{"moe_layers": [0, 1, 2, 3, 4, 5, 6, 7, 8], "routed_scale": 1.0, "balance_loss": 0.000631, "beta1": 0.9}
Below are experts of layer 4 (counted from 0) of a mixture-of-experts language model. Rows are named down (a neuron's output weights, with its number) and show model dimensions 64-95. Each number is 128 + 24 x the weight over its row's rms, rounded and kept within 0 to 255. Numbers have three digits each.
Before each expert's rows: "comes before" lists some tokens at least twice as common just after its tokens as in all text. This comes from a sample of Wikipedia text that the model never trained on. Tokens count by the router's weight.

# expert 8
comes before: "0", ".", "5", "7", "4", "8"
down0:119110158151092124122156145110129107110110153127135156143113163117132139171140142144132124074146
down1:086110142102107118100118124101093123157117138131120116158120113100129150123143151121097148127144
down2:142135112132123085106116060114108110110123124164133110137144142135115170131085149170116153074145
down3:141159155132144096133106130156094150106126157116104153162145176103108134156173097128133123143134
down4:148145103144129144124077114130125100099100139163103081125093095159082120090082087119127128125087
down5:154106126113155103087098128200134131131101141128115130083080126136055111139131133095111104139112
down6:122117110130174110120184130149142106180126139116105159133148125124133157173123126050149101136100
down7:136124066100130115154099121149136144135159103146144135097109129120142159153141166121106103127127
down8:149115110120133143107096151117151123123128095144122124150161088129147105137137124125118123126151
down9:111157070173121131128124111102124144109163133176138064149146125099188150168122137143144137161116
down10:148135132162138118120168125125080142147139114131131158132129106120165119116167114142117156147125
down11:126160116145148154139138141129152134093106152133144152155103146119157163150099170175155141070142
down12:083074094108119084134133139072116089160135095089146119080160125126137124137070109113166149131130
down13:168107161136114124154168153140132130139184119102124138113137124187194145083172129127132127142134
down14:116129120106110122121166145074105175131127095164134110123137102113130122097079113138118113164146
down15:108129168141110104108119146100095128148134105161104150110132127116057126119128128166111170128133
down16:133127152171135120100095136129135129149158156107137114147176174130158117139122145139171135119141
down17:134134140162104150139164145084154156149148107098121122113171128107140138169091142152148159110118
down18:123128150117191115153165147090137110135114120071146080120118142133110127140101131107140114114092
down19:121103126102110116142148106125125096104091096145105119092078119128099116146119114130117105117110
down20:168101134156161104151110123171139123127133155079161108172117134112132150129131158083144108098143

# expert 59
comes before: "0", "9", "5", "1", "3", "6"
down0:131126145111110135187124127066086120090138120098143110110115116121156137115153164174144133125124
down1:079098142132097137144141117111155098132104158092120115151126121140114135129118125158151151118111
down2:074142122098108159143117158147081097092140130174113106130164117125158125126138128133129141130139
down3:136132126153153142119115121123161106167137092131164111122115110119142191103164125076144114126113
down4:132128116122147106119138147132146121104145165105143075128139144146145109134130121146112155115129
down5:126159128126131139142139133095138075154143156142150152151129103103115107095158108124085095146153
down6:144117115123103111168148135097070115128129154110114168123109143137155138119121104135156137140100
down7:124154098085158129154136114141141139127140138132138137103090120134085123141143133143126134137153
down8:147122157097112128166111124130130151136112156181145134125121131113137116108137101158133107091134
down9:160122096104145109127133102103147128131147130101137151136106117149128154145127127164104117082108
down10:135168120115106126144151153120150117109102126106140073116124129087153124100106132163120112121100
down11:132143144097146113134112129123182131139164148145144087152138143131110123133128125104141107108153
down12:174120111142134107120123093116169119133144144135123140117137117118159131135108133143135115119110
down13:041129134090207140147117132133138112158092142152102097114129159128127165090105132124115129129121
down14:148123110152138112184078144124163139132139149123125150127149164115125145097144171100087115128127
down15:096114127149055139109116150118144144128147106134120122129148132111129153149132133156123131146130
down16:149129096121128103162113110127147154098099127154140150094134151155120077138111153102122110152066
down17:090129172154103132108166125156080115141131146142179116103159135145120084138104077136136131122112
down18:137140091148153137126121134109104119114123147091107109105140101120118139097109111107144116144096
down19:112087118130096107112108158135112124130097140107143118098132097085123088085097135133123167060148
down20:171128094129135160102148192097132128134117102084131115124162148163141103137131106148135114140130

# expert 35
comes before: " ", ":", " UTC", " Animalia", " List", " $"
down0:135104106120133132084097107149127140126130103133112158161097120140168149124163119144114120136123
down1:170119121130108149115126111097130161072136184090126142115129114133141167114160114115090150120130
down2:110115115122143132128102146107156131103184162113146116136094116138111100120077109150099172116173
down3:094148136128111112151105124116104102155118103113108088095132102136148115087145165124152139105122
down4:147164100130114153105118143158133134062134129136115088103167091146190117146132139129120118087096
down5:151117141137103137124125151150142135121138110120159154122088129075131167091126163108116131127160
down6:142159112133144163144123151126115099117092101111122134137109112128105123104134149120107160126106
down7:091143128159116132114123111124132145126153148141148140136127158158180140113120101134137125105152
down8:142127150126137139167140165158127111113127185108116097116118115114084135101143143135086086100172
down9:168132132161124096136098095137146161122096114155112149143137144110162115143130168124145140189105
down10:128103141140153158131103120147127133098082141121103131133123145115135133138151134114108115117106
down11:142126126131127141154124109150130132153135126123138140139133098141151114134143117180146108158132
down12:107165157133160118108149146082121147129138132133126153121125126126103127154096143148126126121157
down13:113124127117078120091107109112116163118136089086130157113149134116158141102134138086156082145148
down14:136135160149136105146129135141116152148093138081130115123162125125115125154121124203105148147134
down15:147118115119107123128173124152120108113133133116113092128133124125173129182108114082139157115117
down16:119107149123145137136131114135110153120169083106109139139115165156093144100143152131083145104124
down17:139125149124160106112136146155075147119129124165138149109089147109080135189152141109125127135114
down18:128117090165106131163107166108088150133120108111095143118168113128207140147143150069136114132134
down19:140065129137113142123120112121155150155183149129168120118139139144093126112158108161108121150136
down20:117153144152132135118142139128139142156123117124130117138121156121079150125149134174148117105125

# expert 31
comes before: "3", "2", "4", "5", "6", "0"
down0:126086149179147132142127175129154162109177140073107138155142144081138103111159098126141133108130
down1:136149116069164113135114125105150115133138097121184157143133135134145152135142116107130168115149
down2:098076148119141088128130148119172124134087104119125101100116096141155140130108092102104089108074
down3:102079142132164156111147144124172124100087124132153137133166100092144163181156110124084111153137
down4:156080149120128112164135140147158107180106104108112117126137107147127142136117105093120145103115
down5:133095101088168134109147157088160150125115115115105110113181091113125140106151074135132152149122
down6:123096106106146134133115111136055151110158133116108140123134109109106100108124101132156145111146
down7:110148115087128109119134136126114123065128159167089133167127092122133155149149133115115107132108
down8:132147129106098133124166126159145115120132105160152140089118117102142133139168142139128148133128
down9:120083098114144159117134102138111090131128113129096147077124091143099081116124129123109094130152
down10:138121110184135166095156125161153151118133124151135117124103112171140101092117115106109160140130
down11:116102161161133088156153099105106092139117141186149104110107098125183155090161103128124135130124
down12:119099141107144127107094110121163147118146108137099123101163119128123130118106088122157094107104
down13:136146101144120114120117141073140126136096138125100129087111140109145166117153146154116086118169
down14:137145121120182112112170126131139135088131165134137140137114105131109113111119154118122125155134
down15:116125160172115134164134125139134173147132152143135128124140106187110133114127179122099125127075
down16:129160131075118134101115113128116145138120143145135124142089126116144130138154084082124122112150
down17:139125157130096138133134108135097115120123135122115142088127094124159110139130079059143145169119
down18:175105098129142163165156153139077096100120123166168170119138127095167108083122115117149120132103
down19:115120173134152115147138132106157134105167133096176116102107144152109108080142110143142141133140
down20:094143115101089147142118138103103115154135117152099151125152127131151119088127154152141134157149

# expert 21
comes before: " |", "1", "0", "2", "9", "7"
down0:099101105131123134097166132077098121173169115119137100189111152106069153096115100150123145146107
down1:148069138105186152101117099090170084121146131123155124150180144162056119098156099138124139127135
down2:131137140083081130126133142094161139130138120114138106138111113136131121124157135133149108123120
down3:128130122084118136118134155137100106132131132099121145102105182122095083093088160147130121062171
down4:090113170104086125139129121149127107137135108167108128113141123131125107188070108094120141126138
down5:132077118095174144122116135139143136162114106126101134094170120159090171090105138096101099125112
down6:128144118117084105141163137088151106149159141169114114073141125107112161116118160134110158136117
down7:157156132131095123126099121136154155132159096088149135126114103153180149155073096114118098093106
down8:127093132178101143164168153142101176132139128147109125143111132151115124100148111132141143124132
down9:154123115107182138076103152084115149120155094085163102150123128109021166106162098131148110136078
down10:134073100109120127153168129089144131111113130135136103096149109134130127133127136121131100124106
down11:136120103076100116105147145120091096120138141115129141163164132108034132122141121161156118146156
down12:121060146105108140101133156098134128127080119091125141099162099135136124141155084112135132153108
down13:142126136102140135143150139116146140118129121111077101092154145119167122099108131147135117050126
down14:114143110095124125135124114152145136136146123162119116116124136163126161129142109127110121060151
down15:113143115089127169107066098110133117127126146136120138129149143143095107156123103142113098146093
down16:113133130124153129131185132129119129140139109149104151142130133100203124106137103119117129177165
down17:149100116118165170110182090111203135098156132115145126136113147132115120134133142097134111096118
down18:150146121157168099079084136090100144147137130061144153111155165101123135078128126165120104102121
down19:121116152114135106113115093081125153137161105103155112096141127140048132130095157156138117117146
down20:142086129113123152134164147132143137152098096160106157162132086152209126072135153053137110119152

# expert 71
comes before: ".", "0", "5", "4", "9", "3"
down0:132131112131116163140103133160132093102091148137138163144053125176113150115162117153102133089130
down1:159110153130124108110160127145119147137105124131133140140103156137104187101097132126103097154171
down2:117129101131129075101107119138123144125122159125139116126129139115132193148155114134092124155118
down3:118155134106140129140166118141141127182149111131131103134130173178113094132163129116179146125103
down4:117135137156095161114137144154113145111145120111138124170135139118131159168131110163163143130125
down5:143147144127128131132128141148142131155109099124111124118094106133081129178119133166160142109105
down6:138158130130113134113078198105152167109145166109151133153141165105161176136128129109173077118188
down7:154167132132133130154079139135104160148116087125115178147140145120140153187115192102120105118160
down8:144139103125103122158195161072140119187154141120108131120143129167137125087120140100143160134097
down9:152097118125127147096107109115108169047121160102124156144159150129140133103119152140150084140150
down10:123141102138134112166131165141121139138130127190157093149115105106156099144087139108116145132145
down11:134152185160137123113136146127126137131123104137145137130152087111070102072116124176166161142171
down12:070091144153127122143133125167145141108144118156106118107158130116165083165125168107137147125123
down13:135148152158109131203142139114125120130130094126079152121133101126158096086175208143168107160165
down14:173162127117143111124199154117154099164146135134133154127105126126119189138153129096132155144134
down15:144145133121109137129114135134144127140126127098106090130097131105126127172110120135102148129178
down16:150109151153133149177140138131149126148105151135132147131100111178100062092123130110087135139155
down17:135143127104133209142131110115132122151124127137165168065158164134167111153141097129132108107112
down18:143135137121110131152167122108131092145129132109132152103132164117106114093118125117137148130088
down19:139110112121123125147143132128159118107105144129102074134168109142110067165084157107166143185143
down20:122118128081127114161130106086117102159162167114141168100161187115169087085154149104140146133127

# expert 47
comes before: " |", ",", " (", "\n", ";", " –"
down0:077115103134160118179127126118165130134110149172166141139124118115135145119123160138115117151168
down1:131162128103120147214112136118129134135134143151099153120134137127104144096086118136096157157129
down2:084095159145127122130137104111141148117109138143153133128146117118145111092131082116068122086120
down3:120158120142091073139125137106111145175109153143122119178096154145110120150104164176139135144146
down4:104137110125153090144125116119151136154145116200116114147099109118138153200122152154132146105109
down5:157104129168103110084137123123167129110097124079129129103118128078161100117125138094143133112118
down6:101130115129062112144157143118136101145133163154120124109122116145080130147139105132129161172113
down7:158138084145121135146124135116090119153103124161131132140148137101095085093084102137118160135134
down8:108122112123134133145125138125143096109125122119115100119146105092080135145149128138132124130093
down9:123109140054149147099108129130108128113111112145122079197045163131137118142141152098115130147149
down10:096162182073124157092104155131133091082137128130145120125126095187113136118140106143104106143098
down11:142109118118113106147117149178122119168101151125110134101095128139118076134109101105112102117102
down12:123143146083158139127095113140080074112165158146159134131144109110132107141142136147096155160173
down13:162125118130147157119063137148115134124145146118108153119140114151148079137131130089157123139139
down14:119132093120118177168159134121096122134110134119127148099141097115097120124142090111133129148090
down15:080106121124134125099108160110147152175144134133146116140116166113195185155145152124135105063118
down16:145158127118091161133148084151115114101132185138151115099124130103130107124119132164114139124104
down17:144171154154155110093074160124148101186155100116109145113126137131131134139126133135136122146091
down18:144104113130155116125136126136131144138132186120116136106111127144133149098142135121136168105146
down19:120110145183096122114122138148125134144146140131113148119116108134106136131113136135132163131102
down20:106135092107150088139150151134097110153146128096134104114140127140131155136101169148104150100092

# expert 50
comes before: " the", " a", " his", " their", " its", " this"
down0:129091115108079102109143116144128128164097165127139144151120158118107125128124165125138155109086
down1:124089131100121174133111118141123131166129119100095096140109147121119156159135159128095153147108
down2:132111142122143127121128127124126106094079136118105114082107135129185117111144124111128102145150
down3:102147134093154129122138087148157133126114143069123122100160153129094146144110132145101083094130
down4:131106143138146150107119167131156104099125134162154120106092190112141154132094112141090127125071
down5:127124105106079120120157128119129155144113131100113118137097144178113136106120108142116106062132
down6:102121135113114155096133122136128145121149117164137162143115103110119141145122104134121157103115
down7:151120089169074126105126112142125166151120095120147110130144088098113134139125121109144117116124
down8:126144189147167139102134138144146144123139131149129137110139128129173121144100137135142099127157
down9:125149132161151128126142114140162172124158122155129139152133095139137113154154176131103095142132
down10:125124123119121178170124085098147112162129145148106122112114130100136123145143143121130104139164
down11:123151134129160117090109144123119107161124141080146133154135193154089096116107134178164122118102
down12:151117138160168116145146125127143144138116109126153124159123113125151115096135109092107120129100
down13:160084148140124107139134119150123132168164112141107138134095151101131098132134098117127161143108
down14:120139118144111136096124162124109173156121152118141117143156155157110174135131109124149121125135
down15:151153133075084118135141120142114087153099108146130124163108109145171098124135131155111112101142
down16:134101106149109076159119113129136093102131127143110086151107127112135163109073120160097116112105
down17:101135072132066118121122114137130131141139138108119116177114132158071139144181145121135154091110
down18:139096129100053130093132109141105149145069091120097103147153119148167141174150144096150097105159
down19:150081119171140146149142166113117136123177137171134129150118120130185135128105150144093132147092
down20:152182102163084114159116145124159108098129109102139136141136132152149158156095116104110142149040

# expert 88
comes before: ",", "\n", " (", " =\n\n", ".", "\n\n"
down0:182126147095145104167118127162141151123109117160142126108143163150098139053130127107090108082130
down1:166144153159143136089089143147140132142113150106164146115128124114114091157117156174127090143089
down2:139104122114134134158131122150134142099135165113185132134134124150132157180117149122158135134106
down3:182122073122109108121169137133127109135136114119153126149120116108137154119143152155126138152134
down4:127146139105153166147125142161144137127118155149120164093106138131121134162130104144149193100080
down5:167125111121119158152172134144144139141114186126122111139097079088106120089109075123113120152131
down6:137164125127134128115152131141119163123138113127119148126063120123133134126130114115111135162122
down7:139139138182173151139153137122160130143138134177145146121118139166163116122100158121106110122166
down8:144140093159151164104084119143109129117086136122138151149095129094116135151104126109136116143139
down9:144185127118133123138083105124114154162134111118098137121087164098161159133115142161086122143165
down10:146136144082128157105135103155126127099112130159113131078100183087148153138117110143133174154134
down11:117098152105134168106111115069146135129147085167121145139169107105151139159145150124079118136145
down12:127148090133102154108131135153154128169123100110113130110131114085177118116149135099106148163125
down13:137110124160120116116126104129128151136162148149096106093134120123126084115068112095116120135154
down14:135118116125179105133103147155172139091112122110089105125102158153166130142134148152149094072134
down15:126107126116107139167078077147163139134105095114131137134155153114091116102151131135110152114096
down16:121141131134132140121144151114143131137174164115146152119124197139100095105112149131114129162094
down17:149147098133099124156137133137127120078173126093176133154125117089100082103155128094127123149147
down18:134108140143123093126135156172104148132133124156135134147116095128092130134138107157107135137141
down19:159109131171107108154130133112111127137144124120153106162122121107165135165132171128132133102121
down20:142124091101124122141149127143130123107107113151141055147091122152122100138171126082118130125110

# expert 86
comes before: "0", ",", "th", " September", " October", " August"
down0:135119142127154138143079136128130173118126119109129129097124147125134151133108128118109097106111
down1:137127100096134145141098114144135140142125126131114120135130133143103124048140119111129140146145
down2:108129117119087124109079143126171118121120154123148097135103142110156120123125120133098147108139
down3:124094138099116132140130082164148162115128131153105120135103132163137115104117167119081150115150
down4:150164081132151149157164163082121127106106124138115100164130135125116078111130118109114155159123
down5:122119150112120098121104111141104124123119093107138149083135149117138162160125125098180133153130
down6:140113081113101116141116123120096161123139100151131140116143153138154119101139100162178114160100
down7:136133104128137116124133118129104143152129154106136109133148094081083140120116113118131155150083
down8:133150101137131099128111133134127149131145153120133072130127131108130101125132137147149161160118
down9:152163154142083161121151122132071153127101075117129160122085119119158136150154176121119129116144
down10:119141122115116147081140133114153106146165147109104142098124143102162130154088103153142114118108
down11:109161086125116151148162136129145146125115137125144116157085142134039129135113127154132158135106
down12:132124131111108086152124127169123109129140108105136162129115141144120157138140135073148129125144
down13:123164114173127136105172142124130136121110129107143129146129113109083143188148161142111117108114
down14:133146118121108134124120137115124143102120122139164155131111139105158140119149137145133140118130
down15:171142063156096111128154136127105144159148115130127122131099138137134149151114147140163122159110
down16:148147155169157102138129120108145147136141120119136109099086136132140141131149120186166126150117
down17:139118083106133129126118099113110107148127100143128101144138128114087173072175147126131123125124
down18:097116182175082129122094125142122110145131160163135131112081130116188149116161084141100131156130
down19:116117107151130089153148118124089157121164105160105122138128118131096136123119159166138184131144
down20:167086116120130116114144097100135142090128131157130134129132135117124105114111117155087127096141

# expert 66
comes before: ",", " (", "'s", "\n", "u", "k"
down0:148146114094147127096126130157199082108106162113160147131112090166143119112162175165084145171101
down1:137131113158145168138130095148134083132157147117127144137151127129121118127118078137141167147145
down2:133110159133088152128156121135134068128114145145105156140108110140093108155136147155126148133159
down3:116094136122124129093142095144085142143126147133121106154143139191117143135176106123155101113092
down4:123131111109142137124127119147152116065156135123125116110071088146088145124115145134094122173128
down5:174099138161146101100113139149140113150145094119132130151127127180130126135121139121134128141165
down6:112127147156126154124139117123123118109143082156139131128122116138144141106125130094084110088157
down7:093136142095173070099141083133128158100138121122089126172130109142164163123140142094201105133136
down8:134103129121125106121115136119127124174119123127156134108142119158197180085110132142122100097132
down9:143170149123109099101115124117143115129138152125108116124123102169109127150144106141089106143149
down10:111142147131137132143148106095144109078092127129125133114146086168109077098113139167126123138107
down11:145137108136093125108179129159135141115127135129115113107121102119105076131134142130087110151103
down12:129144158150154112108115107100091185157157181152101125123131129147119185166156139104131106123108
down13:163151125156168125085150141083123142190121123126157130140118146126139153115111153124111099145091
down14:112146143154176185162058100106140116119083108125144152137104140165105122105095114150154155100159
down15:125125129158173135095132104140145137146134130131131103168126140085138130142170132159149142104125
down16:137134142143134123118133081151140128133136141155126090103151135138119124169113108098153127116107
down17:148127122173114153174141111127117125124116125100112149157078119081071113119181141151137125145113
down18:100119159097145113128106114083136129122146115147111104114139124153200179165166135119137095085113
down19:113135091135140151094133096111110115124162119131128114140118101135096084148141144164117120133136
down20:167121111136093146154148201150144105141144135117108135134081113132126133106154136161096147143176

# expert 70
comes before: " |", "0", " |\n", ".", " m", "5"
down0:120157125185148103135153116135137148113097144110110143139164125100170131141153141108108093075165
down1:125101074143105146107157128097103149109131117111162107117138120126111111126136135160103166103138
down2:120108130137145144147130111132114167122131139152129103116138118113103143140141157069110086126125
down3:138099117106095086178148147104151122086115127095120112151129156129118143097095095092139120147135
down4:123142114131118125123085116130130090107141143114135132124109151092152109123103121139141166116109
down5:124115111125147159127111139096134111102112139133120169129101131147082097144143100093081098148092
down6:137133173150121173141135116119154120136124154111143108126126123103126172147093149113128117139109
down7:156161145099158157132132113138105137142135110143149138087140110132080121153154114098136133101126
down8:115101114140114141146121121131103125127130080117120110136133110149152137126140140116121140136141
down9:136113152083109136111105109133123128088083140111125125108114125170080131120124107120115170165142
down10:117141089104172121103096128127123160119159169117125143126102136129168161137127115066093111107099
down11:096127137151108115098131142147062126127123114111103112128076105163106110131154118110084170154119
down12:114130135145123126154108097131123120112141155125114123116133140153159167120134151094081126066115
down13:099139129125123107114118083145173127116104116128159129144151158137107150157098106071061132156146
down14:121078119119122142134121109139098143089167151146109129112131105124124130123166166102114101068093
down15:094073086080104125137135161085141137113174129161119128130163123155080167132111114139139139098132
down16:109117110137117101116131144141152151089117172110119160151128101120107106158141167109110109147138
down17:093162132107118143131096134135087130130130146161109147120135148094137110152139154122139127113126
down18:113143156168089120168085133149084130101110122142075130140133147121137125103108094115142141114151
down19:100115129127102153119081131101130154145132131129137162146136127141083164163104119135125142131130
down20:139149128104130157120131123146138145111146104122141141137178167076126118156157140148153137087155

# expert 37
comes before: "1", "2", "born", "The", "S", "C"
down0:157153144136137103127146135148113151164126132092127162144088135171076164157155118093110143162121
down1:138096119095118139160132131120078099173166097128136105139165140143095149112110122108130142131127
down2:138150133146164150126116084090099109124151101135106078155156123129123142162145134093165142108131
down3:109158126148108164148135116121142136177117120156122099155147134145134115118101144143149123160139
down4:150142100124155093109122150103161167147137146175137151141126096108102091124123110103150106127101
down5:103141111113112155126137118104167153149141143110122128139115165122115148133126128082134179160119
down6:131121139099113083188124159087110137125106125133149109123077173119154152145099125108132138157158
down7:100169122120089131120137151128138155126119095120130117102116126116138117134144172141135159106142
down8:113149136138107117094130138110146106130156088139123135119084104141143126118119109117158118131111
down9:128141129129135132092146082117161153145130110113118128125130110109170132126108084133141119142089
down10:171126148157131124137169169105110171133156143121092132120108149124133118134148158076113119142117
down11:125146103123147121130135150128145147207158147104152117126101105130128135093138126071144078153119
down12:137155095090102145131135153176130123129148114123143122165134107134123142182114119068167143145134
down13:125104080105105187165129127121151149154155161142097133132114135072178143146115090077120148145100
down14:128143166122138125129122115149162124114117114114129098137159102116125130163136148122136144129115
down15:134109170155159129125145140119145081139126128133136128123117132102089141128119164117132141115120
down16:146095148147103102128151151118116097150123141125118144143081137121158100125202138160139149128167
down17:151145101080116123096140172109124136116145116114120080131099103113186149083131109123141118112129
down18:103122137087099128170129103126126147142114110171109052145154077104128099134105174189122113107125
down19:110123161115130177108141157092133123140104161122118138148118158143123103086161131142175122125139
down20:176161137124127076107153148116128139127142155144157157142129147143100168166119137088113096107092

# expert 63
comes before: " and", " the", " but", " he", " which", " including"
down0:139119140156110123127171117141102107127169159120104153132136116112154103117155121065136140152139
down1:115138168088109139194137123127099094106154147143099130111117124110161124083144136106095131124144
down2:121089145137117119164126140153173120115130148156127134120110127110178151129153156120153143106107
down3:154148118142132101128119108130155124140096123142103126105146143124146099156070120120134114133067
down4:098138163170115181150126122135137133128171168146168133132106115131096159147104114105122099127145
down5:073120178131109083165133118144128115137108108152119139154123147161105129150162078142121079104132
down6:120092091181128131123116131122107096142119076137115117133151113113138125130163140114139101131104
down7:127127104168081201118140194120133109065152121123171123154155087109174142089137183092124143173130
down8:118161087129160121117133123132140129112098133094117124146105129068092109135112149172146076139101
down9:158123158105153127110138142131133120149100105126125114118143092151071142132146129143111072098136
down10:107117114085112152081132129164109134114066127153084113145130109097177112140130116120182121161149
down11:114174100133133086135125143107193112144111124136117065160150171172059161169158114157155138113148
down12:107108133142090083140156180151084156148121107111127141112154082099147148121155133173131183115127
down13:148122137126161106107118154125084115125086144122116135138181120071134099141118111174110155041147
down14:187173115120141139095120135114096142105090155119075121109138128147120149135156114147110152125097
down15:146149132119128099169120131091130100120175146131115079066119139143098126117125161112147130136123
down16:106127118099185123107121105149155112159087130181085155110087118132149086132144052075152102155142
down17:110147179108120105075099132161167111132123131140121084106138090165128111123109157135119117155130
down18:120131156131124119166139138128117097158138158108110118096123100124149122142104132129107116128143
down19:129144152124137102102171145128121169118134151119096091125102158118139106102136117181101127103092
down20:136108138133114191109100120189110098139089126146117137121160095123223147074075120104157114107161

# expert 45
comes before: "0", ")", "D", "M", "F", "P"
down0:116135180120180127111128110114131106103146147149169149144101147096138153152135128099167132114155
down1:167120110072134117127081147123156163151117115141144144172128143120155104143105142126113132142087
down2:090098160127098158107115110112118134106129150121127117176127114092151134118128118137173110169158
down3:086105127172146127157156128097111151108156134134083072130128132152128141121123133092182111144172
down4:145143173096101135141108134091140146164104109122145087126150161107132107112110145159127143149121
down5:128153143133135107128147111145136140124140141134143103176134147110064119078156127137123127151100
down6:106150151132116134147102145131149112158136144078124091120125129100107142078173094113061107117120
down7:083168155119222123162115171102112133135110108117107120132138166122142134136117145179166092067122
down8:114077130180169159128135140145133117098139109141094144119118146142119174175133150105150065133138
down9:073134095118138149159126148110151123115122103138123136120126187149114086099127111092176114125163
down10:090149130172152105168145078143129128118106117133121110148128096129081093142110117139125119112089
down11:136088144138119136114131151117114118142157148114131118104122142121123126137110150117107172181108
down12:185088164101162105099138113112130127135111120127132129110118104166148104089101146151146118183180
down13:120137065147118144098089152110143107158108137176116144115139112087104083148108149151162167146114
down14:128101154140131147142126126121179133126135150124126109126130142124084107120098151106143131160131
down15:134087114083108116153146123116123135156120102187145102101161131128154166114154088131147151158117
down16:103137149110137144101147146128121094096139113149143132161128071145174128126106130065099104130108
down17:128143139107145142123120141141121160120140122136144141104147137140158111123121119133089120133102
down18:106172155124130157152115108118150144137121122088144110138104145136120189096101122133146143134120
down19:143151111087183129135133145114130102130131112131118096137140147121125149116146130123147131089101
down20:151097126143107121116100160123195137115104122117118131141080114116174128096142120147112107092136

# expert 10
comes before: " the", " a", " well", " an", " his", " its"
down0:121089110149156148157085145155150133120128126129104097134152165079173116171077148125126140140155
down1:122100111083153118160120138134176132132139155163161160093107145153125107110182127085098141148132
down2:082091095146124092156146117129181127119136140145130105154092118114116114133136106101121127148125
down3:180153135170120146137146101131150142143133130130144139152150132107144074166146145096115151166118
down4:138132118149115120157145124131148149117113152136133120122158082137113107105136117107151133141172
down5:125125123155113140152117153119145099134140139132110127119131108102082116155140132083116103172151
down6:126131074102131147123117084139141121132171128166117130108102118127163112115133112135143113127149
down7:100135166119148120055111136124112120144099142103128104119131121154086155102101090136118143147101
down8:120132115099144139139128131114121142134092123120140126129157110121135117137097130126157150124130
down9:108132123116080133153102161147112141117111099119137121177152147132133111156211166138121130114139
down10:093176110151100150096112166110115108124147147094143128126154104134124139142128108127155143170128
down11:159124154094130159174107090114110131159117111130161133128130132115123185119090119137110126122123
down12:117065082119129128144124137139130150118124126147100137161167092162125125127146144146094137129096
down13:155160115128109104130129169123123113120174161080136144142099135093145123164132160125109132120131
down14:125145163100149186153140067163130100135130145123108096120081133108157116128085144135097117145096
down15:123121100122106091081126149148119128127127163160145131125127157126086094110107153138112166135127
down16:157092111106124141190151110170132172068146149154122151128124139103158084109159141160135111126149
down17:152157147133162088107126166092171130163152145098144145108075173124056132102135141143130112145131
down18:111129162151131129129156139122146102070140109151131159112096111123185128139111135146121130123133
down19:092091111145172144119136108130150091129093121132106162122120174129176156117114118092127120114135
down20:132173128132089136137114134133150114125117132154162107086138131130166134108122154108133118100108